Weights of a small mixture-of-experts language model, trained from scratch on English Wikipedia: 32 experts in each of 11 layers, 8211 steps.
Below are experts of layer 7 (counted from 0) of a mixture-of-experts language model. Rows are named router (the router's row for the expert), up (a neuron's input weights, with its number) and show model dimensions 384-511. Each number is 128 + 24 x the weight over its row's rms, rounded and kept within 0 to 255.
Before each expert's rows: a language model's description of what the expert responds to. This comes from a sample of Wikipedia text that the model never trained on.

# expert 3
Description: Authorship and study context. Function words and verbs in sentences about writing, publishing, degrees and works, such as wrote, titled, including, for, degree in.
router [136 119 119 132 143 109  91 172 110 157 113 142 102 103 123 124 142 154 117  73  89 124 151 109 128 118 152 112 152 141 108 118  80 130 122 150 100 114 140 145  95 155  35 157 145 116 135 147 167 140 158 105 133 117 113 106 148 104 133 174 122 122 143 148 200 124 180  76 108 132 124 129 115 110 163 132 124 142 155 141 118  87  87 167  69 136 162 113  83 111  78 138 150 116 117 151 128  96 167  93 104 123 123 108  98  87 133  98 123 114  64 124 144 144  83 149 159 137  99 133 128 147 123 110 160 117 132 126]
up0 [107 148 164  96 119  98 122 120 165 165  86 132 115 119 100  90 152  88 147 132 157 104 131 107 122 155 118 135  84  95 145 113 153 130 116 127 132 124 104 115 102 118 134 109 183 140 121 117 139 126 140 110 179 151 152 112 106 160 126 175 114 126 126 118 133 114 133 149 160 115 114  93 120 112 118 117 134 151  90 159 140 126 133 157 107 147 144 155 119 129 163  98 102 143 162  90  99 121 119 113 155 122 136 114 134 148 148 163 153 148 147 112 125 116 137  86 200 125 158 162  90 104 140 128 128 144  99 145]

# expert 4
Description: Sports competition names. Words naming tournaments, leagues and teams, such as Cup, Championship, NCAA, NBA, often in article titles; also LaTeX ^{ and _{ markers.
router [165 128 127 138 192 101 171  90 137 129 181 143 118 138 122 141 128 131 122 159 128  94 146 121 108 161 124 145 132 135 131 145 127 112 158 113 167 111 144 127 128 106 154 129 133 137 129 131 115 138 133 151  98 132 113 111 108 101 130 117  93 149 138 110 128 116 129 110 128 118 129 166 154 105  92 126 114 114 160 110 138 158 141 148 126 147 111 128 113 105  99 111 109 183 115 148 138 166 126 137 166 137 156 117 134 146 122 148 111 142 139 159 123  92 156 133 156 136 169 126 120 140 111 144  61 112 130 129]
up0 [112 127 115 156 118 113 136 129 101 123 158  78  69 114 115  85 106 101 173 139 127 109  94 113  95 126 120 152  83 135  88 133 136 134 137 102  69 143 172 140 104 102 118  64  83 162 117  89 123  86 112  74 114 130 166 100 127 127 139 126 115 127 108 126  94 163 102  97 161 125 130 135 101 106 149 157  90 132 125 136 173 141 113 103  83 145  96 158 133  58 160 130 152 141 143 134 123 157 116 119 106 116  48 151 130 132  93 115 123 141 131 149  82 149 109  97 157 151  87 132 121  98 125 116 133 136 129 117]

# expert 18
Description: Institutional name nouns. Capitalized nouns in names of countries, institutions and places after the: United, National, University, Town, Kingdom, District.
router [102 145 149 152 119 100 128 136 127 111 118  99 151 169 101 120 140 115 100 102 137 122 125 148 138 121 154 171 137 119 116 129 175  86 133 128 132 126 148 124 139 149 113 168 131 160 125 139 117 155 143 133 136 118 117 153 135 132 118 113 160 147 161 165 163 117 116 118 136 196 149 239 133 107  85 110 112 133 152 131 103 151 145 145 111 136 159 126 133 144 131 120 145 124 164 147 155 130 136 100 117 111 146 127  96 137 133 122 141 103 181 115  71 148  98 130 160 142  95 126  92 113 123 136 120 136 173 126]
up0 [116 159 136 143 115 164 111 135 109 146 122 111 120 138  83 113 158 133 122 133  98 140 108 149 129 166 131 132 109 162 110 131 158 132 138 169 117 162 163 145 158 124 104 131  92 126 120 130 155 130 141 132 134 126 158 145 165 150 154 120 176  97 101 159 118 126 113 138 125 158 154 134 165 121 145  86 137 111 143 134 132 111 108 120 164 106 108 128 132 117 100 102 143 138 168 128 131 104 135 168  82 119 107 108 103 141 108 121 107 124 116 119 121 157 166 161 109 159 117 104 116 155 127 133 130 125 112 104]

# expert 24
Description: Section heading starts. Line breaks before new articles or headings and heading words at line start: Personal, Early, Career, See, History, ==.
router [128 142  98 110 158 127 163 115 141 109 111  90 164 115 140 148 146 120 141  99 133 118  99 163 152 113 121 110 144 161 122 125  87 139 122 175 115 130 141 124 123  99 125 118 152 138 120 145 135 114 152 124 102 149  95 136 128 119 138 166 126 133  78 105 186 139 109 139 120 152 158 147 171 128 124 124 144 124 148  99 113 125 120  89 104 105 110 143 106 136 117 154 126 119 151 137 133 156 121 174 124 102 108 135 134 176 135 146 132 147 118 166 105 114 127 125 123 164 148 109 176 132 137 119 103 118 145 127]
up0 [144 134 116 144 144  93 129 117 149 109  99 137 133  78 127 119 169 141 112 129 153  84 111 100 134 149 141 108  65 148 101 102  94 118 104 113 138 154 124 131 128 132 155 126 113 124 139 105 154 107 130 112 136  70 133 140 119  89 129 136 128 122 138 145  92 108  84  99 122 118  91  56  98 144 120  88 175 113 136 138 181 133 150 136 153 128 161 123 171 138 157  98 125 106 120 152 168 141 169 127 134 141 151 120 136 114 108 142 126 137 164 126 167 108 117 156 102 108 133 113  91 122 174 113 151 172 146 154]

# expert 30
Description: Location and time prepositions. Prepositions introducing places or times, mostly in, at, from, during, and the following the: in Los Angeles, during.
router [175 105 108 126 144 157  66  96 133 136 141  93 115 124 130 149 122 104 149 110 132 114 108 125 139 203 129  96 122  91 122 134 126 153 127 116  89 124 119 143 169 138 124 172 105 159 158 126 155 162 131 132 105 131 126 103 131  81 143 180 119  86 146 138 123 116  87  89 136 181 122 124 114 120 143  72 101 121 173 107 116 182 110 116 150  95 130 132 111 131 132 149 121 102 115 139 119 148 139 140  98  93 149 158 125 101 131 124  69 135 117 138 135  91  93 148 156 167 106 157 110 125 149 111 151 122 141 118]
up0 [152 122 121 158 136 138 127 115 124 161 126 148 150 138 166  87  98 138 166 157  88 111 124 176 131  93 123 134 140 124 129 120 139 135 174 156  93  98 110 124 146 142 115 116 131 175 171 157 112 148 120 138  97 138 161 122 143 153 130 107 113 141 160 101 140 134 124 108 176 143 130 122 103 124 110 109 115 132 120 102 124 100 144  95 136 165 114 132 178  98 156  84 165 111 114 144 131 142  87 143 152 133 160 120 120 138 144 124  99  97 169 122 120 119 157 149  99 118  81  96 123 124 107 114 128 143 124 150]

# expert 10
Description: Years and ordinal ranks. Digits of years and ranks in tables and results, such as 2nd, 7th, 1980s; also spelled-out numbers like six, twenty.
router [127 191 158 124 125 132 119  77 120 129 155 138 124 156 118 175 122 144 187 127 147  83 121 118  81 164 143  54 123  95 117 119 132 145 158 101 122 127 111 162 122 112 142  75 141 126 143 127 118 128 124 126 148 110 147  92 105 112 146 126 124 106  47 111  82 127 135 154 164 124 133 107 139 144  73  99 140 130 169 174 138 196 165  98  69 116 120 158 152 117 121  87 129 135 114 151 135 165  91 109 150 121 131 146 166 139 103 135 139 127 155 108 140 105 133 144 102 176 158  86  98 136 141 116 124 108 164 124]
up0 [ 79  80 136 140  94 132 117  89 116  86 142 143 143 130 152 103 130  98 111 103  75 133 106 134 125 107 138 140 107 102 120 138 109 115 146 130 128 110 159 124 162 141 121 108  91  92 139 154 134 122 133  98 141 121  87 140 103 117 134 134 127 138 125 158 132 141 118  96 107 144 121 117 136 128 158 144 117 173 122 132 127 110 155 140 120  84 133 132  99 128 161 135 163 119 120 106 161 136 105 102 148 104 136 155 141 152 162  92 124 164  81  95 110 161 120 133 159  96 145 118 135 127 120 158 121 151 132 154]

# expert 0
Description: Name and title fragments. Pieces of proper names and titles inside quotes or italics, such as songs, shows and people: Dick, Dawson, Pokémon, Wood, Jack.
router [114  96  93 102 113 141 167 111 110  99 110 128 103 135 117  87 143 104 144 163 135  83 124 149 133 120 127 135 119  80 182 153 110 105  98 126 126 165 115 105 148 114  61 109 116 154 100 132 130  74 120 125 141 122 113 156  43 130 126  89  88 155 170 122  59 142 113 133 161 144 142 104 115 141 109 135 132 152 132 164 151 159 167 135 128 135  82 116 128 150 129  81 102 101 119 122 142  91 134 119 111 144 121 115 158 119  97 125 122 127  98 148 115 139 177 158 157 164 137 130 134 128 107 184 159 109  92 127]
up0 [130 118 125 134 153 114 116 128 125 118 125  92  74 165 110 105  86  97 129 123 106 112 106 133 136 108 124 164 124 154 105 112 114  93 143 159 117  71 118 122 123 102 135  97 115 119 126 122 126 111 148 145  88 158 119 131 112 150 101 117 127 128 151 127 110 124  57 143 122 158 133 157 143 111  93 132  94 132 106 133 122 182 125  97 145 167 148  99 127 133 136 124 131 182 170 114  94 149 129 152  98 176 167  94 140 127 136  98 101 130 173 119  98 125 109 127 135 146 127 145 130  87 111 134 146 100 109 141]

# expert 29
Description: Digits in numbers. Individual digits and separators within years, times and figures, especially final year digits in ranges, such as 1759 to 1761.
router [125  91 145 155 131 137 138 148 145 120 142 137 148 122 113 146 129 134 183 181 140 101 170 129 132 105 138 152 129 125 116 139 123 144 111 124 165  99 113 103 122 134 143 118 127  81 122 108 181 128 160 145 190 101 116 156 131 118 138 128 167 148 166 138  72 138 112 135  97 108 119 105 153 190 169 132 138  95  96 102 125 126 153 107 112 110 148 116 136 116 148 117 117 137  81 119 141 167 134 147 122 115 124 119 129 150 133  85 144 112 125  74 138 147 104 107 119 106 160 119 167 132 102 126 125 154 135 130]
up0 [119 145 114 128 147 127 144 161 156 103 110 103 118 122 139 135 145 133 139 118 124  95 143 131 199 105  98 136 187 126 127 130 118 181  90 130 143 130 119 133 139 142  97 135 149 112 157 161 132 142  66 129 109 189  80 151 128 129 133 146 122 153 107 135 174 102 112 135 127 128 171 110 186 146 127 149 127 132 165 133  94 133 103 179 125 146 161 133 142 128 118 115 101 120 139  74 132 110 142  67 145 114 150 157  89 130 153 118 138 150 136 116 151 118 140 107  94 157 116 126 118 126 157 126 133 104  95 145]

# expert 23
Description: Opening punctuation and spaces. Spaces, opening parentheses, quotes, hyphens and en dashes before numbers or words, such as December 12, (1877), 1860–1905.
router [134 147 117 145 166 155  61 114 130 132 152  87 153 135 129 104  91 131 123 112 118 151 170 111 148 140 118  89 137 159 130 126 107 151 151 146 131 164 119 121 104  97 109 115 152 104 128 132  77 164 106 109 167 163 116 157 137 121 139 164  80 133 160  89 142 128 121 125 113  54 141 136 161  64 112 125 141 104  95 132 117 162 119 161 142 112 137 121 112 162 106 153 118  96 125 128 137 147 169 148 144 144 125 121 128 189 133 129 111 120 119 129 135 111 114  69 128 133 149 103 135 145 123 131 128 160 130 126]
up0 [103 169 125 124 111 128 112 134 172 108 105 159 135 127 111 124 129 147 191 153  92 156 149 134 102 111 113 127 179 117 141 116 120 135 159 147  66 117 167 184 159 128  99 126 148 135 120  92 127 124 136 122 127 125 150 124 104  60 144 140 169 142 104  93  97 108 126 149 137 144 115 148  76 113 175 141 155 124 137 131 156  91 129 123 132 153 163  97 146 149 111  90 157 124 120 137 149 134 134 153 103 119 102 126 156 126 130  98 112 134 135  94  88 130 109 119 118 103 125 104 156  90  84 192  96 205 150 142]

# expert 20
Description: Passive and death verbs. Auxiliaries and event verbs in biographies after he or after, such as was stripped, died, suffered, been, were.
router [100 114 149 135 153 141 146 180 140  93 147 134 170 155 117 151 129 171 108  99 127 115 144 118 124 126 142 131 139 173  87  92 155 105 154  56 120 153  89 131 172 140 121 101 147 185 129  84 155 109 132 141  96 162 149 165 124 119  99 122 159 128 156  96 147 149 123 156 125  82 117 115  99 133 123  96 102 139 122 106 123 158 114  80 194 133 106 152 150 109 140 111 133 129 155 124 114 141 120 127 148  99 111 135 159 110 119 127  77 131 159 137 111 141 104 113 103 116 111 159 131  97  79 142 129 141 113 123]
up0 [111 146 153 121 101 137 122 133 136 111 157 137 136 141 124 133 154  99 135 126 105 125  87 164 139 167 135 108  94 135 130 121 147 108 143 132 147 104  82  98  89  91 131 122 103 125 160 131 127 122 132 100 148 110 114  85 124 146 143 129 120 155 153 100 100 159 112 149 123 131 144  99 156 129 112 102 175 109 146 167 143 123 160 134 135 160 139 110  80 114 124 114 150 132 108 138 118 124 109 110 143 146 169 102 142 121 103 137 142 211 139  96 157 124 170 150  75 109 130 122 128 110 103 163 163 129 151 165]

# expert 1
Description: Digits in data values. Individual digits inside coordinates, ISBNs, postal codes, table cells and dates, plus million, billion, Street and Avenue.
router [127 132 175 146 105 169 126 148  99 111 129  55 122 129 106 149 123  91 177 161 108 148 107 114 125 193 129 148 155 107 135 138 167 147 140 117 117 108 164 113 134 113  95  91 102 127 169 142 166 114 114 141 127 133 141 123 101 116 129  82 112 107 111 135 105 121 136 103 155 110  80 211 119 116 141 164 125  80 160 146 153 150 161 131  96  89 132  98 141 108 156 149 152 130 148 124 138 144 122 119 151 144 137 116  90 102 136 120 103 133 152 152 116 165 133  80  98 123 139  62 112  98 135 105 126 104 161 104]
up0 [124 198 116 102 136 157 140 143 154 100 155 106 120 118 158 125 134 145  76 107 150 151 127 130 158 105 139 157 148 165 145 184 142 166 127 171 123 169 120 115 139 175 155 108 143 123 132 126 152 137 111 107 132 119 158 148 172 115 120 119 127 117 130 137 119 116  93 122 119 102 135 114 160 163 129 113 139 142 113  89 119 100  89 153 137 127 143 154 123  88 131 171  97 154 124 111 137 122 145 126 180 147 140 162 152 141 126 106 105 122 178 149 161 101 147 121 142 103 108 160 117 154 130 127 140 137 154 111]

# expert 28
Description: Leading digits of years. The first digit of a year or number after a space, dash or parenthesis, as in 1884, 1900, 2010 ranges; also ISBN.
router [126  84  91  60 129 107 110 125 134 164 115  99 158  94 107 128 154 138 125 104 130 184 101 167 132 127 113 121 131 192 166 123 102 141 132 104 123 118 145 142 115 126  94 135 119 145 126 127  95 112 162 173  76 126 117 152 111 138 199 163 159 142 152 138 164 151 141 160 115 141 142 117  99  76 125 124 110 149 114 129 172 128 142 111 189 121 122 140 122  74 125 154 120 129 146 154 105 106 119 158 149 105 123 146 161 121 104 174 134  77 134 137 119 156 110 122 116 117 169 154 163  90 156 106 125  99  98 111]
up0 [110 161 145 130 130 139 133 101 148 127 123 150 133 129 139 114 145 141 101 107 122 119  93 137 141 159 143 169  68 111 122 158  78 129 158 130 128 131 125 153 127 120  98 131 133 104 153 165 130 108 102  66 158 153 145 109 116 112 105 130  74 135 148 123  90  99 102 118 149 117 145  43 138 136 151 144 120  99 134 132 125 105 121 163 152 146 130 105 145 121 137 110 160 107 117 111 134 141 128 119  95 153  93 112 113  87 146 126  91 127 127 121 153 147 152 126 117 100 133 100 136 141 129 146  81 149 208 123]

# expert 27
Description: Ordinals and distributives. Ordinal and quantity words in elections, rounds and rankings: first, second, third, final, each, every, per, round.
router [120 147 144 130 139  65 168 157 124 128 141  99 139 116 134 143 140 156  99 160 116 119 116 135 143 150 153  93 114 171  76 158 123 118 103 126 118 135 143 150 127 107 196 182  81  97  88 100  82 150 164 135 142 112 109 119 102 147 121 163  94 166 116 149  99 148 162 128 192 128 102 127 140 142 133 151 102 125 140 116  95  92  92 123 106 104 144 112 143 158 117 143 133 169 121 118 109 121 133 135 127 125 170 103 121 165 119  89 126 133 145 107 158  96 132 140 118 138 122 139 157 133 147 124 147 149 154 116]
up0 [112 101 100 112 119 113 110 161 136  85 120 159 115 118 152 135 126 125 172 173 140 125 127 169 104 181 127  89 148 110 159 130 147 163 130 114 129 102  96  99 122 133 134 124  92 103 142 120  73 108 104 101 135 110  95 145 150  93 104 160 124 113  86 130  99 187 109 123 130 123 116 151 131 121 135 129 120 129 152 138 143  74 136 101 185 155  73  89 130 135 135 116 150 157 125 116 124 196 146 156  85 136 137  93 168 110 133 102 107 137 105 119 137 158 171 141 162  97 133 114 114 131  94 118 156 170 141 112]

# expert 31
Description: Nouns ending list items. Abstract or topical nouns ending a phrase before a comma or "and" in lists, such as justice, preparation, battles, rights; also "the".
router [ 88 140 118 124 104 147 150  95 129 118 127 107 124 130 151 156 102 143 116  73 129 118 159 134 146 100 133 115 100 132 134 142 116 133 124 150 147  98 132 146 177 117  85  88 147 132 110 106 136 124 145 102 135 109  94  78 100 154 125 156 113 108 137 131  88 116  92 143 136 114 155 102 133 128  79  96 101 143 117 108 141 121 109 115 109  98 100 116 137 104 120  94 109 163 122 119 152 110 182 117 140 137 140 169  98  88 180 130 148 108 114  99 117 142  82  92 119 148 108 124 154 113 129 162 137 128 140 150]
up0 [100 123 152  99 167 139 165 174 126 161 150 125  89 169 139 148  79 156 149 143 149 119 104 137 135 106 134 117 101 167  87  78  86  90 183 147 111 114 107 113 132 164 151 122  90 126 113  97 119 108 158 146 154 114 140 120 104 159 129 113 132 110 158 147 136 128 157 136  95 129  97 139 129 133 155 130 121 122 135 182 119  91 144 135 146 162 129 146 119 148  91 120 164 153 137 127  71 149 117 129  65 141 118 138 147 167 161 125 121 129 145 136 102 116  75 155 155  96 130 150 122 140 110 119  95 159  83 157]

# expert 14
Description: Function words, verb objects. Prepositions, conjunctions and infinitive verbs in expository prose, such as to, of, and, without, using, allows, in agreeing to increase.
router [127  95 182 108 132 138  93 100 147 140 115 165 128 103 120 139 137 138 123 150 109 161 176 109 129  97 115  74 148 116 123 115 133 108 105 114 100 117 124 117 103 146 126 139 104 158 118 120 151 150 100 148 164  90 131 146 130 103 120 178 150 127  88 107 134 121  97 134  94 110 114 128 147 111  89 200 121 114  84 113 124 134 104 144 145 116 120 121 107 137 136 136 162  77 137 112 150 107  91 135 132 128 120 121  98  69 153 153 105 156 105 121 175 119  95 133 112  99 138 139 132 125 116 140 150 128 146 133]
up0 [133 129 119 128 109 125 158 139 128  85 131  81  86 135 132 104 138 114 165 119 147  91 110 162 109 120  75 145 147 131 164 121 125 148 155 103 155 151 138 128 132 145 138  97 111 119 138 165 116 133 174  92 129 133 106  91 157 109 115 124 110 131 149 142 145 139 127 131  96 124 118 110 115 130  98 114 130 143 143 134 110 134 124 115 145  78 121 133 133 136 145 146 167 128 104 108  93 159 137 118 155 105 126 130 119 149 106 142 104 131 132  91 117 142 147 115 113 161 170 170 101 135 152 135 124 108 144 167]

# expert 21
Description: Table and line ends. Closing table pipes, sentence-final periods before line breaks, heading equals marks and table separator rows, especially in election and squad tables.
router [153 126 146 131 126  49 144 132 126 131 122 135  86 143 140 165 113 187 110  68 161 144 150 132 130 111 144 142 138  87 145 152 113 128  93 106  95 117 141 144 112 115 117 143 132 103 115 154 118 132 162 159 161  82 129 127 108 111 126 165 107  81  99 171  99 124 155  93  89 116 124 116 128 122 144  67 133 113 142 126  96 108 152 102 154 104 116  98 133 146 135 118 126 120  97 129 160 119  42 118 126 132 156  60 147 161 144 150 107 163 115 102 119 158 172 123  95 133 157 169  91 118 107 113 123 143  73 118]
up0 [118 128  84 158 151 144 147 137 136  87 122  98 158 122 123 115 108 124 169 134 100 155 168  98 121 171 147 124 132 146  94 151 133 120  81 117 124 153 108 122 128 113 157 157 129 113  91 130 136 160 124 112 156 114 128 137 151 159 161 119 138 168 130 139 125  67 111 120 126 122 148  62 132 133 113 150 163  79 158 130 149 154 132 140 115 133 106 124 167  92 154 159 103 150 106 112 155 157 154 147 124 133 145 165 138 159 166 105 112 101 120 103 129  90 122 176  85  82 101 112 133  88 132 148 142 129 122 134]

# expert 12
Description: Commas after place names. Commas and separators after place or entity names in location descriptions, such as Laurel, Mississippi, located, coordinates, bullet marks.
router [149  99 127 131 133 154  59 145 112 148 167 130 128 136 124  96 136 123 150 126 117  96 168 121 119 138 105 123 110 140 100 112 137 139  78 141 107 125 134 131  79 133 158 130 189 111 102 167 120 119  96 149 130 133 187 176 129 140 137 133 142  77 132 158 148 130 131 116 123 123 115 134 145 106 157 127 109 144 127 110 134 114 133 149 148 155 143 159 138 151 137 163 103 100 111  86 172 124 170 108 106 122 148 105 115 173 155 117  93 135 107 161 127 132  95 152 142 102 130 128 112 109 141 118 141  90 101 128]
up0 [169 163 121  62 132 109 121 116 100 123 109 121 106  96 152 148 136 169 119 101 130 138 159 120 102 133 100 146 127 134 143 101 140 158 142 150  86 120 120 153 127 109 121 133 136 138 159 124 116 181  95 151 108 121 152 154 131  91  92 147 126 193 120 178 109 122 123 153 123 146  86  99  80 109 126  95 113  96 122  82 156 133 156 150 114 107 176 117 135 111 129 142 174 110  96 139 130 156 107 140 147 130 141 113 138 119 135 133 142 120 160 111 136 149 137  80 102 116 182 125 112 117  91 144 153 153 152 124]

# expert 16
Description: Nouns after articles. Common nouns and adjectives right after a, an or the that describe people or things, such as concert, pharmaceutical, former, fighter.
router [105 152 155 142 156 127  87  95 143 166  84 147 122 154 130 120 131 102  83 124 168 131 125 116 120 111  77 131  81  92 148  99 112 131 136  99 136 135 109 146 118 153 111 100 133 118 116 123  98  97 119 108 113 124 175 100 172 124 114 174 147 122 150 128 140 134 108 171 146 133 119  91  93 137 113 134 122 120 118 145 114 113 170 140 170 163  77 103 160 138 132 141 105 132  95 106  89  48 122 121 144 132 153 142 142  95 124 133 194 118 122 140 133 148 134 132 128 108 116 109  95 142 151 123 110 150 112 145]
up0 [118 114 126 126 154 105 158  91 114 155 136 139 111 103 124  86  65  99 182 112 107 132 129 135 122 138 126 145 109 131 150 113 112 142 156 134 156 167 101 124 108 154 134  93 129 127 127 179 145 155 106 105 140 121 151  92 107 121 138 180 109 138 158  73 148  98 154 106 128 155 109 121 187 125  87 122 154 123 153  44 139 143 142 127 115 150 137 136 138 132 105 104 103  97 136 142 132 125 159 115 138 114 127 127 122 131 134 164 102 142 117 164 154 113 115 136 136 172 158  80 129 101 147 145 144 105 154 145]

# expert 2
Description: Clause-linking conjunctions. Subordinating words and commas opening a new clause in narrative, such as until, where, because, when, and time phrases like Later that year.
router [142 130 105 143 126  79 101 136 114 119 161 106 148 147 118 117 143 111 111 111 123 141 109 141  98 143 128 223 124 152 121 134 137 132 147 136 105 106 136 134 127 106 178 126 152 122 141 141 103 100 118  97 135 146 203 118 133 167 127  84 140  95 128 132 110 117 153 138  81 141 122 124  79 141 130 137 145 108  78 101  82 104 199 153  87 103 115 157 116 128 142 125 136 113 120 121 106 176 139 152  91 126 134 169 127  85 115 121 113  95 153  91 136 153 142 113 129 119 151 105 143 130 122 109 148 141 151 138]
up55 [108 142 120 151 155 137 111 133 166 159 128 115  96 124 107 100 124 103 158 143 119 118 119 104 110 125 105 113 131 145 103 179  98 140 172 172 129  88 161 113 111 144  67 127 114 123 111 127 149 150 128 144 160 101 123 135 164 118 115 149 124 113 130 129  99 164  84  95 192 114 137 145 131 105 151 141 170 122 159 152 150 115 111 122  79 108 117 134 132 139  95  97  57 130  61 156 131 122 116 130  96 138 156 168 184 113 123 122 132 144  98 117 128 100 126 158  93 131 117 125 114 149 114 156  65 131 115 133]

# expert 19
Description: Predicate participles and objects. Past participles and adjectives after was/is/were, such as known, designed, available, informed; also object pronouns him, them, it.
router [156 111  69 146  76 101  91 109 113 159 137 170 136 113 119 153 135 121 114 122 150  77 148 114 123 104 134 184 141 133 134 135 142 114 121 123 138 144 123 123  91 124 151  96 108 152 140 118 143 110 130 136 128 149 210 145 109 137 117 108 149  97 108 106  92 129 137 125 111 137 140 157 142 100 144 140 134 134  72 134 136  97 148 110 185 127 153  86 159 115 137 132 139 103 138 138 145 108 115 115  96 151 183 123 119 100 112 103 140 152 108 104 148 162 157  99 147 121 198 112 124 123 128 117 138 124 107 125]
up0 [121 115 120 133 136 130  89 127 106 129 127 126  95 131 134  87 165 184 141 130 118 102 103 121 158 153 105 135 119 146 116 135 140 113 131 117  99 132 192 122 150 132 153 142 132  83 106 161 126 109 131 160 152 133 102 137 154 137 156 115 105 119 149 114 109 126 139 127 133 128 117 127 139 129 134  86 136 170 100 103 134 151 132  91 137 164 142  84 108 105 163 134 117 112 159 123 129 143 136 149 145 142 158 140 134 145 127 126 109 156 164 102 101 129 102 169 123 106 122 153 107 139 103  93 154 156 167 144]

# expert 11
Description: Foreign name pieces. Word pieces inside non-English names and words, especially accented or Cyrillic letters, such as Kitamura, Maxentius, de, la.
router [ 91 117 166 106 117 123 174 134 135 130 111 119 136 182 154 103 110 155 120 119 137 126  94 111 137  89 113 159 146 140 189 100 135 126 134 136 146 130 134 128 157 141 179 140 150 145 167 132 140 131 106 131  94 114 162  95 195 147 126  55 139 178 129 136 191 133 121 144 140 187 118  87 131 140 138 136 131 106 214 137 122 138  95 106 109 165 162 102 129 150 135  94 138 163 124  99 126 133 112 129 103 148 117 113 112 192 145 136 124 170 145 130 127 136 124 146  99 131 173 120 129 135 132 117 127 134 123 134]
up0 [136 147 160 154 143  80 130 118 140 120 154  93 142 152 164 160 119 158 124 112 145 118 115 128 143 118 152 149 108 163  94 108 135 135 108 109 114 142 136 152 144 150  95 114 120 151 128 113 114 147 162  99 110 166 103 126 101 114 165 123 139 115 135 124 110 107 128 100  76 112 118 160 135  96 105 118 105  78 136 145 102 150 119 104 132 124 135 121 177  86 114 124 112  81 131 147 153 106 153 124 125  95 163 143 124  83 130 160 112  86 137 116 132 172 110 161 123 123 170 113 138 164 114 152 152 150 146 104]

# expert 6
Description: Initials and name starts. Initials, honorifics and first names at the start of person names, often in election or cast tables: J., St, Dr, Jr, William.
router [139 155  93 141 107 123 152 156 138  84 148 126 123  77 124 113 120 136  96 124 115 136 124 147 134  88 140 105 118 110  87 131 136 150 127 155 159 188 143 115 197 182 119 143 120 160 141 128 104 135 122 136 110 139 111 117 114 162 112 107 109 107 132 112 173 128 165  97 121 105  89 124 155 121 147 128 117 157 113 127 146  96 104 125 159 103  98 136 114 145 131 132 137 111 108 134 147 129 125 153 152 148 119 180 107  57 111 137  95 134 159 170 124 111 158 147 132  92 109 134 157 121 149 136 151 125  90 122]
up0 [104 146 152 105 183 121 136 163  98 139 112  70 124 103 154 125 165 126 166 143 128 142 164  86 157 115  99 116 121 144 108 135 138 122 121 119 107 133 139 153 148 101 109 119  78 128 100 100 124 115 187 110 155 194 125 127 123 112 122 145 133 156 122 136 100 150 128 101 124 126 115  91  72 128  84 161 118 114 145 109 118 156 141 124 155 201 117 112 123 137 129 123 109 200 106 137 126 120 108  97 134  92 122  78 143 129  98 130 129 124 100 121 125 144 157 129 105 121 120 119 127 147  87  96 195 137 109 144]

# expert 26
Description: Predicate adverbs, relatives. Words right after a subject or relative pronoun, such as who, is, still, often, originally, no longer, also, commonly referred.
router [151 100 107 144 133 119  87  94 108 120 129 120 130 152 141 145 109 105 147 126 125 129 150 124 141 138 143 186 135 172  85 147 158 116 104 162 116 124 110 142 182 146 134 140 124 110 107 123 116 165 125 105 152 144 115 136 128 134 136  71 122 120 134 121 130 124 156 144 152 132 131 113  64 131 135 165 142 110  90 104 126  99 146 133 171  94 124 168 139 131 139 129  92 157 161 127 138 136 123 124 118 142 139  60 116 143 131  84  95 148 122 161 112 107 194 103 128 121  87 147 121 149 125 134 132 126 102 132]
up0 [ 74 104 144 130 120 122 151 109 154 166 150 138  90 151 160 137 151  93 152 159 133 129 137 140 110 121 134 141 101 121 147 146 135 114 129 160  74 171 147 143 134 156 118 118 180 102 110 140 147 142 127 136 118 129 145 130 120 129 147 144 109 179 135 122 153 139 134 140 176 164 129 107  80 128 111 123 123 118 102 154 127 146 178 159 113 134 149 112 175 131 138 111 134 143 151 111 179 121 129 119 142 152 118 131 123 169 165 105 130 107 151 147 129  98 162 101 161  87 108  93 140 127 137 111 121 130 121 158]

# expert 5
Description: Title starts, year digits. Title-opening words in lists of works, such as The, My, Your, and middle digits of years in parentheses, like 1994 or 2007.
router [105 136 121 128 102 152 175 163 110 164 163 139 127  83 123 149 144 152 131 133 112  99 121 123 100 157 144 133 177 144 110 131 139 152 104 156 133 118 131 116 104 116 142 114 159 145 106 141 130 108 141  86 122 133 119 158 115 140 133  96  92 102 113 117 140 141 131 142 160  92 126 112 130 126 158 141 121 119  81 113 154 121 109 155 128 148 105 132  97 117 119 130 133 111 118 161 113  80 127 106 166  61 117 125 121 125 131 127 159 128 144 133  95 146 119  96 145 121 123 155 159 136 140 119 130  96  78   7]
up0 [157 130 125 157 138  93 140 116 168 146 118 164 115 187 151 142 169 134 111 161 152 157 117 133  92 150 100 116 113 168 166 149 146 151 121 131 113 122 112 116 136 101 146  88  89 137 154 153 103 147 138 144 124 162 153  71 149 115 112 129 152 149 170 142 111  70 144 140 121 146 123 108 131 101  97 101 132 148 138 117 169 163 129 112 145 148 119  93 112 131 108 115 117 140 114  97 168 166 135 149 127 148 158 114 150 125 159 120 121 158 177 111 152 147 130 104 122 135  95 125 117 112 136 170 140 163 157 141]

# expert 22
Description: Family and biography links. Kinship and biography words such as married, born, father, daughter, plus list dashes and conjunctions in genealogies; also country codes like GBR, ESP.
router [165 108 104 115  90 115  99  97 131 138 140 122  98  92 111 141 131 148 145 160 131 145 125 127 110  92  92 148 139 140 116 127  87 132  77 154 122 146 125 141 109 121 100 125 120  99 139 103 125 177 118 167 122 104  99 103 157 158 124 184 150 162 135 122 162 118 143 134 126 167 113 138 127 114 155 135 135 115  87  70 143 153 105 129 133 136 146 180 192 121 147 123 140 134 135 122  91 104 178 146 194 120 120 146 117 127 140 176 117 134 126 158  75 134 124 159  78 140  76 152 157 125 127  74 150  99 150  93]
up0 [117 168 142 161 116 148 108 143 134 133 149 135 157 138 127 110  91 161 130 121 112 132 121 130 116 135 113 107 157 137 105 138 111  97 126  93 131 112 156 116 136 146 118 148 118 131 116 120 151 110 109  97 139 112 111 132 104 116 160 162 105 117  95 170 106 135 162 112 104 124 138 127 139 136 138 128 162 165 143 153 146 160 111  55 127 134  82 119  98 143 123 100 166 102 181 129  94 108 101 149 107 136 125 145 178 113 112  92 150 137 150 134 100 161 130 134 131 155 100 136 137 129 100 111 127  92 137 119]